From a checkpoint of a small mixture-of-experts model trained on Wikipedia: 14 layers.
Below are experts of layer 10 (counted from 0) of a mixture-of-experts language model. Rows are named router (the router's row for the expert), down (a neuron's output weights, with its number) and show model dimensions 0-255. Each number is 500 + 50 x the weight over its row's rms, rounded and kept within 0 to 999. Numbers have three digits each.
Before each expert's rows: a language model's description of what the expert responds to. This comes from a sample of Wikipedia text that the model never trained on.

# expert 40
Description: Kinship words and names
router:596506559474416486556560491503513485484571543514447479422545568552560490536535426416498458576472541514444439397460563513494481474569451526365461473508480474458503539503521535489437504450536473564467466424594426459506593481451553582478458450486517437595418538488479425490532482436540471548498432433489560496541465575449493497580475340563489516551545444562552484529568536436466529475571505423518501506473494497557479476456393502490503480426495520495547571496549529573531408621456514503518503421472619544605484430483399474449522482431455488439479538511465584431505529482461441545513541491507469418475519492474536449557484541462540512527561439482518438475430509465398568570486490525505496508478462586526444485442442477490502496407510532546433498545469520491382452590549397
down0:482460449582509468550589533581495402503562566410503490458526533550505486511464478489414498514494500478487552446547493485488574522476467481576503503513446496579459519571517564551466447547415563556445598588518452537550516543421487497477585515478483529467463473581530519478565481526467566469488519607485510397355596462455482378468378444486482502535511445517472489535456522463469510547520496403540596496437523529436413461485613442584446546507567561557489593456526505465532525452504438520464529391535470576500498513514515566493415514521525450450534466499526498496546461470520472585445415436510484481504491514501486350509542528545515460506520370571413433557468484487536441457537569554490510456564480481425535563559576562547518465501427530501393489534428468440563445481540501

# expert 56
Description: Subject pronouns
router:484475474440486425571547433525555521505509571453366474523502492617542484611455435472527548551529566458413431472514534527499486477521550567395465442540469535573488537504524589539425519397520455494469411438548461502469612501472493566504422429508515517543390587554435422442474471439468462525561505486482509519513405516415574510512475439530521521468553452499483459500545556439501462430473586446511497487489507500545470480503365510515562452415554540477453542494560519644549412584543565566509505446444587524534487458472446508485538470532455475494514538525459566486454501501487510462510444463438511431451482455508572404593514520443578502539506469484467472481470450493368528592505496576490481448446555541463427458464439467494443463456477539469488490564543529490379447477566424
down0:593572572502476466613552560469460483483446519480563453499545489505527496506463511377537455474495513493526489476498536497570592444427546521457451544491485441524445449502473608533428488432402560565413489478508544440417460475588444560430502498489453470510554571495501520513519533430527451529561417462479505459558523460509613516468547472505503579488468401528523499529547548525512505474481566488481413526511557570561434478517466442512423482611627502465424570529503433437444588435474476493529574424504556523460586518604524528536478476509498496429548503521548499580399459537517441472483484482468525477549547495551505366466561458501534494499407439514520545432536533517498595559531559494457403528540469554543449395320440510533435506503459549506500525454529513514496415515514573

# expert 31
Description: Institution name heads
router:476571508496514425556547508547558469487577605485432457408539538614563454565498433410465569582551526515380399497495599514457415468493431522411487426514501534512532483537593562481488450425529507507456377416570475505527579506501460489477496510583543448569406562534506451432538443490504462463451510528438519528557498498484503480546475388496538479431543437526485473490562495364493464422500512424503460508461422469532516492470450433524543495391497452441461556584500520523548478580518537437482453470469560490498426443441482549567536424460485498465555476600451557489416582486496471470586524435510487488497505471509552444457427541451552424528526418515493413523351540475465537578521481538562527505446511534510455563472429526492483530460518522504513527502513564459420436481530441
down0:566500487503539447491446539527381475503553481472532583442468536471591545525578448464464525521569652493467532420529582460484518498478470483528481428489503474558500525541469474545525490578517447498426473456420533485422503519463504444528425608525366511551541527504520469622494417478501538436456451507485431561502561504517612443581490534573500532470603510481519514444440477467527419538508520567431449585592561454569561459521496415504526465577442565563438468454458593464440507460507529448523424465528462548435513532521451473407446424547593441512475499512470592571437473459509471577551480536537535541533479478482543522469586518508455496546450500601496387560516481550543513458458464512399520514459532555538439493470460574467480508511474522424442475550434362504517552441485506

# expert 0
Description: Foreign-language word endings
router:468506539426417443509458453545544452437451534508430471461537562525566470545571477494522543621567551543458450429540606473481418519564414529415562404568425561474466501517552591418427461445550465498570483448599507456519549513510542489515430477517525493636428492466413456457512520462529549494500472440479508548537403482552499488535490430551520491509567470550452507520486543521504528409499604463533515541521487492600502537476395524474556477407569434558507550569487434525526452620527574542528561448456520440517489396505500489452530441530389507458533485571424524476432544550511506514624513404504430403477491458527538430477507483456490483476478428417490380524456492480458499543430544475495500469536530531504398514515463493541537455487522476390536457511487502552480450495528419
down0:439570477582503534580507407516447582547488541421500521487436547600577428443440491477458380457482491498416506534509509547403531486408548518532491492481590500563505499446495446478514539491526489467550366448536489444485429453501435481487398460459496517487546526498505442556503501448507434501513520500484565572513525436504572502416419463494555569559580457474474651537495497510501441469480499447486467520565432501465535508465503483504512555542533529491572456560393487681485484436572510456581463497555482510529513575520506553554535561434499442573423499560550477501527461388451490465462460596474547535465544524568582500462370556510450519523458479453529561441448491469441482438529470488523435517600564545497586535479435554545524495454478511573479531539550478412573566459522456

# expert 26
Description: Surname first pieces
router:491583469500439519517499447481557566507541517531463499445524551565558496540437481386503468483572563511427482449443543552445501514515551521435412422516478512551546485507524530515444511421603433495451399431550495510438519453388442608436523396555510455555418483516454437470484459505451439524414488496436558575511517504396595525496496495517532509438567440541533367467548583472417439423481544438493545549531470429526520502568433488459566420498532475540492554514482540641583470596537519494519559418587515487510521404485486522482567469488476465501540510442504528448401599454426561417476482453476524409488536454510511457450497505522539504482589497499483481512383483473435523618466441509466541515518553563543474474450485502581470520517533475527483503525528486525388457506537412
down0:479498512491430521435546593481558491572507528480458517648455423430508564579442395427551617382523498401461538455490455577557586458509428395471559530503504528574537468504503402558570479528548460507529455514493501564469500546558465452558527616438544444545422496494434501534440539472447506467474536579492487479588439473496486507465535506477560512574512462424462532477523498515551499495500547480518439389477394509483511563491455471445483557580491509526520415494453612395456505521460482486588532525557433463591522544513536514416534468535452470431562536546538446547450540563538517515513515542501432507493468495442495418627411545509460444443551516614526474504491502525497546403440564425491493553521464559522502539450546410530526476529517444473556516479454505417549505487486432

# expert 45
Description: Proper-noun first pieces
router:479589460488349487538479428527553467483577505515393477489552523590586558505519484380474477503484468491473441530540531468525430460544544533381444444452505492495493473547515512512552445465535413508495399437579494533530514473430531504551555392485537415556411448467479463475477478505545474467515517509404507514516477558450534575525498477623580435471544511593524495476501554428412425439537527469531585534539477482590446527534442498487558425464487468514532617504547546582563495547511516527493469461548528489537517418573478483462527476527498575482464500498511567437434522479470484497506494416499471476487431463495543462501529453486505472491609503463514452436387562495418573582486436437538487434463477531509404462402497489602453478464586483553448462576552495575398455495474377
down2:478540548498559505454455477495497516462547546468464513470570480528562523543476570537520446565461509510462491534471375566517475494371447522636452506582422546442521512395595501490537514520525427514402498584557495583550441472466437465448446502567453434522512580505543492417459481575478588578613443534516528515504515443439438563557444502570471505517544557529539487479419483523441522501518462450589554436485423538460508476437508555506567567560464506592497416540485525443477484389493539538523548460490496480545454351519423502517530576489598547531482473547545471626496469517509423574513584398478490506477498491592470452543473466471482444502458471439504482471495501584490449568457448476450472481523500491586439525417490535485474550532406453498548420534447537426490495588461559